From a checkpoint of a small mixture-of-experts model trained on Wikipedia.
Training: a variant of SOAP for the experts, 360M tokens.
Below are experts of layer 9 (counted from 0) of a mixture-of-experts language model. Rows are named router (the router's row for the expert) and show model dimensions 0-127. Each number is 500 + 25 x the weight over its row's rms, rounded and kept within 0 to 999. Numbers have three digits each.
After each expert's rows: a language model's description of what the expert responds to; "mostly gets" lists some tokens that are sent to it at least half of the time. This comes from a sample of Wikipedia text that the model never trained on.

# expert 29
router:498526534488491468530455529529478493525506465499512528433484511515465507534476481496493523488529542525501497533514536486489528520486494488502478524461494511494538498530502481505475559529513493500546472504483530471512516535478533471502502466488481481477492478488513549475509481487471478558517513485503478526530504541498503495497516521502541466475494463496512472548520473523543480533550
Verb endings and whole verbs in narrative sentences, such as -ed, -ing, -ated, and moved, returned, joined, sponsored.
mostly gets: " moved", " along", " returned", " led", " went", " joined"

# expert 8
router:515495519474497495513495478564470454542498459514513493478536483459489548502506522524467527522478512495552540474508529551493479539518531484477491456520477512522509431472520470494486506551501530491508512495516489474481512476462497505517518517503472496474504527473504512530510518541535524476495536489512495517528494502475530515533488466525542466549500489485466482519494486492499507474519
The word the, often fused with a preposition or a preceding verb ending, as in "in the", "by the", "added in the".
mostly gets: " that the", " on the", " from the", "ing the", "ed the", " by the"

# expert 18
router:546485494508511460488513513515503487513516543501474484522541535491467511521477531501514482510543515497492477505457516524498475499490506500487508490501483484504457472471528509525516509470495560500508475480483525517492475462530464551499550511462503507466521562497531453465510515476490531502468437544484493460472495478502466497453520524488492534552476516512535529500513516489491510517492
Capital first letter of personal names after commas, colons or bars in credit lists and rosters, such as H-yacinth, J-ensen, H-elmut.
mostly gets: ", G", " of G", ", J", ", B", " | J", ", R"

# expert 7
router:483464527468502514502525526474499526479499501502497532493517478503477533469511503537455556547514532491461456515515466471514503496506478539519507529546482533509495540501459490556488482500516502497526491490474496508527488557462516513470520497513472505519487519499510476548512460473558452522540483480483508505482476466494515512487505523497484512509455485512477465449460481502506488476481
Short pieces like de, se, Le, Saint in French or Romance names, plus word pieces such as first-te-am and word-final -e.
mostly gets: " se", " de", " Se", " Que", " De", " Saint"

# expert 25
router:507508505524492498471491496507460477507463509502505466511521524451519541507523474511480491501525461501482488527462494480490528504494484487523531484545472500499479457532475495542479452507502467528489489508509522482494511499547499505530507450495490487511528461512430515516504497497556538456489484496445512503469499500503466495532516528504499468539526533545506536480468550528490459484489
Capital letters opening abbreviations or list labels after dashes, parentheses or slashes, such as (INPA), - KEGG, M3, ITF.
mostly gets: " (N", " (M", " (P", " (B", " \"M", " (E"

# expert 22
router:467506488477501473506478526482518512485536535528472491528455490516513517500475504477548466497547516509495480456485464519520510459481509534477522449518517501492487477475500506529502485476516529525532484480529532503520476502454461530520506514528481512481511481520457513514494488503468473462491490546530537542539464502484481531542493519499529528481514479481508463473486534487507494466567
Digits, signs and pipe separators inside wiki tables, such as league standings, scores, vote counts and coordinates (55, −4, ′).
mostly gets: " | −", " | –", "% | ", " | .", " | -", " | +"

# expert 1
router:488494497509496527477484510504524501475518490527510470508522519449490481472536500521465449509483513522480565471503466503488507489521492531506529525485457471471530474445516529517509469521466528526486455538474474517453489509533452477496524512514540492503523499520514496472482475487509495500457520477525519533493518491511494516476474481522445531515514518543538521480471505528529542468489
Line breaks and dashes in dash-led infobox lists, plus word-opening Latin prefixes like ex, dec, cl, prov (exhibited, decades).
mostly gets: " cl", " ex", " dec", " prov", " Ex", " incre"

# expert 9
router:504537547516510504467477497493520468473516468528536500478488458479489508483505487492521502465508508453481496478530496522535525477468530516514525486491539515507457543465494571519502529478491497512490516505468515521521520526488530523476463543472509501480519483479471505519485493493521538498500488473497522434538530540469460481485536483469471528451485454520489501495489521488513507478534
Spaces, brackets, commas and table separators right before digits, such as "(age" after a birth date, "c." before a year, and goal minutes.
mostly gets: " (age ", " m (", " at the ", "ight: ", " about ", " over "

# expert 17
router:499494479536554521515480487444537482512490498457479516547499503500493473468543489531466516495508497482519483509503505500463492459472531485483505498437536488552472519509501507495496501472515543476514511517525473509460487498551473528520532570488512525478507488524471531478520482494526477483537515531500477509497477481503521525525462473512490483489509523450546499474480459501475519512488
Opening capitalized pieces of proper names and titles, especially New in place names (New Jersey, Newport) and En, Ad, Sy.
mostly gets: " Sy", " Sup", " En", " Ad", " Out", " Work"

# expert 19
router:482461513541538545502511532495504457486481515504491499487490514525481466451485528539491512476509466535480533509520491511544462458498472489474486510556480502495489483472459497480503511539503544495529500497497526515506524507501484468512529500552550513491487515505532487486468474515456551474476464490457511455535529521538524539523508480499482496491497507511467499495495476450474513491473
Pieces with c after prefixes, as in disc, rec, acc, isc, pre-c-ursor, Interd-isc-iplinary, discovered, prescriptions.
mostly gets: " rec", " disc", " acc", "isc", "-c", " expl"

# expert 15
router:476520521525529502516457523480479515490452484509484458491472489525495522548504537486466458473499507516531466510465491491498457529496533523531476506508494486522550484514496522482533498497473522477514484537536461450537540519455495497469479520503507468503512510531459496500499542479471531532512495486509481503516487481498466546522443510517538530528508498523513536531520508516506482543478
Mid-word Latin and Greek pieces in species, genus and family names, such as -idae, -ph-, -al-, in Cyboceph-al-us and Discodor-id-idae.
mostly gets: " pol", "idae", "ocrat", "olog", "oph", "onom"

# expert 28
router:483520490456522470519528505503557498521470484489533510498483470495486460499478527473540494503436475526511546508546455476503480464520479487516507481520541465489496515507484544446528482489515501465517527536537521497507524503499509508517484512509515526485525514481551507477504507531496462473455510499511501483477509530477506509455541513496467472524486536535501492482465536495501464540477
The lowercase word-opening piece s, plus reg, sub, min, as in search, squads, sensing, snow, Regiment.
mostly gets: " s", " reg", " sub", " min", ", s", " and s"

# expert 30
router:485507504497493502524495549486569492514497492497477494479504480519503475490479463490460526471487490529508441541459542452458486513539528526523466530480513504521489517533555483510537529495488477524526499494568499496474518505502497529477497489502509515517506481535526503517485499496506505452495477485476466545518495465521511515525532475475509507500513483497494525466552468452531519478477
Common first names, surnames and their mid-word pieces, such as Smith, Jack, William, and M-ort, M-urp-hy, B-ent-ley.
mostly gets: " Stev", " Jack", " Smith", " Michael", " Jones", " Commission"

# expert 24
router:483526472480488512495518480478502522497496464526488464509543494506533486494499527485542453523506524502497502459500526539456514505486474517468493458460527524479488511558479521524511506488512505479484531495552503473540487463484444508483491500464497485529468502527524512468525490513545497519517500575509468519504476482485464462497527521495531483505508455499514507485466526531518547513467
Line breaks and pipe characters that end or start Markdown table rows, plus divider rows such as |---|---|.
mostly gets: "| ", "|---|---|---|", "|---|---|---|---|---|", "|---|---|---|---|", "|---|---|---|---", "|---|---|---|---|---|---|"

# expert 23
router:492475555498496490512483478490478522518504534520472532510491486520472493500470528472509537528505551454507492495527495490512507499493490541559477519487473483524533522491526472478467504484525526510504530465511501531491524501519501488538466484492474514535484547474480499478507456466491477470503492524522505521476533499502504487513519514562423463468471519493493451536512518518516521482550
Plural and common nouns, often after a number or article, such as games, goals, matches, students, group, success.
mostly gets: " games", " children", " students", " bl", " areas", " week"

# expert 2
router:479498481518541519468512532486502493478521531478495498445475475459524527474536499505535532486477502484445487518530470521466522469554484525525556499481508510446508520534499465473473516527524504512498520519530510522481473493484480504499468492490460522448525506480523488494476561476525513526499549504496501466482489521503504484525474456487490476534489529541524512494474488488472501519476
Paragraph breaks and wiki heading markers, such as blank lines after sentences or infobox items and the == and === around section titles.
mostly gets: "\n\n", "==", "===", " ==", " ===", "===="

# expert 11
router:494528473465514537491491516518487503504528490460504493500468470558533487483492516522496502500529472477497524459508523481494487461477540505467508527503473498494457475523497455514474473520520482472473516495467512485501544506460471519515492494510535500518503477484462466494480541547507492544548483516504497477479553506521506524455545546523503517492494501470515512487551461534478465537515
Word pieces starting with f, such as pen-f-riend, for-f-eiture, and raw bytes of accented letters and CJK or Thai characters.
mostly gets: " f", " imp", " inf", " conf", "f", " Emp"

# expert 10
router:492494468451516487542474496547488522489485531527490494469539452536512452523461515499513498526497491514556488539491525476521567503501486486518487531507527556493549490498479480536476460514454466513503523543505486499524479519462489448494488494501506465509475507531500459490503513460508510508527494488455512520519506546481509497501489487494495525494499498499460490469547470514521508484505
Middle pieces like it, iz, ib and stems like gradu, associ, liter, sit before -ation or -ate endings (recalc-it-rant, c-it-izens).
mostly gets: " tit", " sit", " educ", " liter", " associ", " gradu"

# expert 26
router:502462520496471482485520519493506485528477470463497523510459498510479515520520461480532482468494460481536490488526506534481505522542444477466491459495512494489492522497529458490503456457482488518506520479465530462512499539550478479540525513504492471514479544491523510540506515527505481521489490466515454517500510496556513458507502506534532485500502507505509520540505458532555516488538
Auxiliary and linking verbs and infinitive to after subjects or verbs, such as was, is, has, could, would, "decided to".
mostly gets: " would", " to be", " it was", " has been", " is", " can be"

# expert 5
router:490472479512493459448520485482484496487477499509491529514460458493485465523551510484498489517537459513513524497485492488473487506439519553523483522506492477513480515492495472485507524509486492499535482504562471537469499497471525520479511531513501446468549547498560503549500472486486531520521503530468511483528487505467525527513473500490515533459518452473500491533488499495471493513497
Place names and their final pieces, mostly US cities, states and universities, such as Charlottes-ville, Philadelph-ia, California, New York.
mostly gets: " California", " Texas", " London", " Carolina", "shire", " University"

# expert 20
router:533510500499513536523538513528538522508489517510484472503527487467513473490454465478537504499477541534503464467514484471532506483500491504512496515487457504512472450510485463472492483540466501515453519479524477534478509513460518492529468489504501489515506518515503531531452485464467491544549563505501498491498472474470491462489468526519495500490521493473507515572520541486484503526489
Digit pieces of years and dates after a leading 1 or 2, such as 2-018, 1-998, 19-22, in elections, censuses and lifespans.
mostly gets: "th century", "019", "022", "011", "018", "012"

# expert 21
router:504503528505456471510514470476489465485497523533481519474516457486529483510502471489506502513562517506515513525533498477484456517482454464509489532470510531501520453515473503480555540484509480480495501508494491489494494521511528487504480496538441527529476451545508502481525520497463465463488521477535494539521573491502503507515521492491504502485529510440463497496511515525539511500472
Second pieces of ordinary English words split after a short start, such as st-and, b-ox, unhe-ard, he-art, cl-oth-ing.
mostly gets: " stand", " health", " cross", " fire", " war", " light"

# expert 16
router:545508468498510473457500494508453560498471507499484549502503548499475534503505476497495490439475510538549515513507531484504510473451507489485493499495441529498519541493515511444502530494568490490487534513498493509520458466520533482504553509502505461532502487458496469474489490511513496456506495477512509499494503466510514481516535535488490496525509536515491487460508519482518518535501
Word-opening lowercase pieces after "the" or "a", such as k (kingdom, keep), trans (translation), m (merged), d (density).
mostly gets: " k", " trans", " sk", " sw", " z", " dem"

# expert 14
router:484560502473469532531469445491499508529497525507526504522489502472515480536489519497483500496506512474448523534469509518520549497511566491543518470500483481469483488495509513499487480476543528543469458502495490484501548475537547477462511506500524528494491488454484500510484540555521504495486485495498494528497477497533512486514467465476501504450491512498529474460546489497473491477500
Word stems for careers and roles, such as act, direct, play, coach, becom, plus the slash in football infobox "Years: Team / Apps".
mostly gets: " dep", " act", " direct", " becom", " coach", "- Years"

# expert 3
router:483542482505515493497487515476472506542535516508489513520482551530527512489473479490492529537477475469486475518472499515501457489542470522505497434488512497496503512524462459486523457507506465467522499517511483464457509469503528471513464497508504497540516493463471514470528506487486520535501507520553524512479443504482498492510457473475529464493551507524482519484548538482483510466490
Header words and their pieces in sports and award tables and section headings, such as Medal, Category, Athlete, Round, Biography, Youth career.
mostly gets: " mag", " crit", " music", "areer", "ividual", " | Team"

# expert 27
router:524462529521494495505461526479473513503521483475530516448459512489531536469498514479483542493515504511483471489494515501547540552502509503511494470483485489518459514532522514517515527522496530510493547468478504526464516479513471511533463462488500456527480527500507531545535489554471511508512538491500501518503477492515518476503457451504453478473496496484507495571456502490516497496518
Clause-linking words and sentence openers in running prose, such as which, that, but, when, where, However, There, This.
mostly gets: " which", ", which", ", but", " when", ", who", " This"

# expert 31
router:481520490498478508529523526507520487505456529469531469528524522535521509500518522504522500461525502525473457513474492471520480513558470480487477519522520485516479525506531522473480505499477495510513465447459465499543460525464512511534497540485536498469541488500525523529467526466472509554460477507459518522493471476504518489467477515565485526512498494479489487516511457488481495486503
Letters and accented pieces inside Spanish, Portuguese, French and Italian names, such as Á-l-varo, Hern-á-ndez, Gius-ep-pe, Jean.
mostly gets: "ã", "ñ", "í", " Jos", " Jean", " Franc"

# expert 4
router:503524485534478519502509488502487475455522515467533511532515524495477477516483493471480499504475465507544499488517513468537504546488530509494474532525513541481537518508515475471461533548489481497530520479493520497486448500558528530503518467492477494546481466552459498517521488526481489507479500536492513481528466470495475536499501524462513515429484517488516466515454486487498510504471
Inner syllable pieces of Chinese, Korean, Japanese and other Asian transliterated names, such as Y-ang-yuhe, Y-ok-osuka, Gu-ang-dong, Ch-ong.
mostly gets: " Kore", "iy", "uk", "ō", "akh", "ih"

# expert 6
router:486519490511517515527528449481529511545560493505474481529467486550496538492506479494540495511496494491468549508493465465468493506484515481441501462497499483522487478488498537491549494472490504511515500493489520477503527535512529493447506539528504491497519454512501538484473512488498492495527554458478483512515501535512548502510486470485492518487446533502498505499522523457460497552492
Opening pieces of words such as ent-, cent-, con-, ret-, indust-, and the word "on" before dates, as in entrance, centre, console.
mostly gets: " cent", " ent", " ret", " on ", "On ", " indust"

# expert 13
router:484482505515458512504518511535443536497485456534496515530483519485473524528470490526499485515463525493521468468490512511548491540500471482467499511513486482539537506491512493574500525487484479481495509506521469525529534444486511540480440481530473556478434509509478475500509515500496459477473494479501515527467495504502503495489500529502499519513529484508485523519475500550514475489531
Prepositions, possessives and adjectives like with, for, her, his, no, young, small, as in "householder with no husband".
mostly gets: " fin", " small", " young", " among", " hig", " old"

# expert 12
router:505504494494487513488529506511481545475498508502470504495528517500517472501508472546502550519513506485523497548479546477479545460497496500516471538509524521529485505456521476525513530438533482508453461472510478507526466529491517470481509460491476502464485480511487490473512473517462537518499503505513544483508524538477439530533516522475557487504488502478476519517524500517461513487458
Single capital letters and dots inside acronyms and codes, such as DEQ, NATO, WNEW, ISBN, C++, Pac-12.
mostly gets: "CA", "BC", " JP", " U.", " ISB", "AR"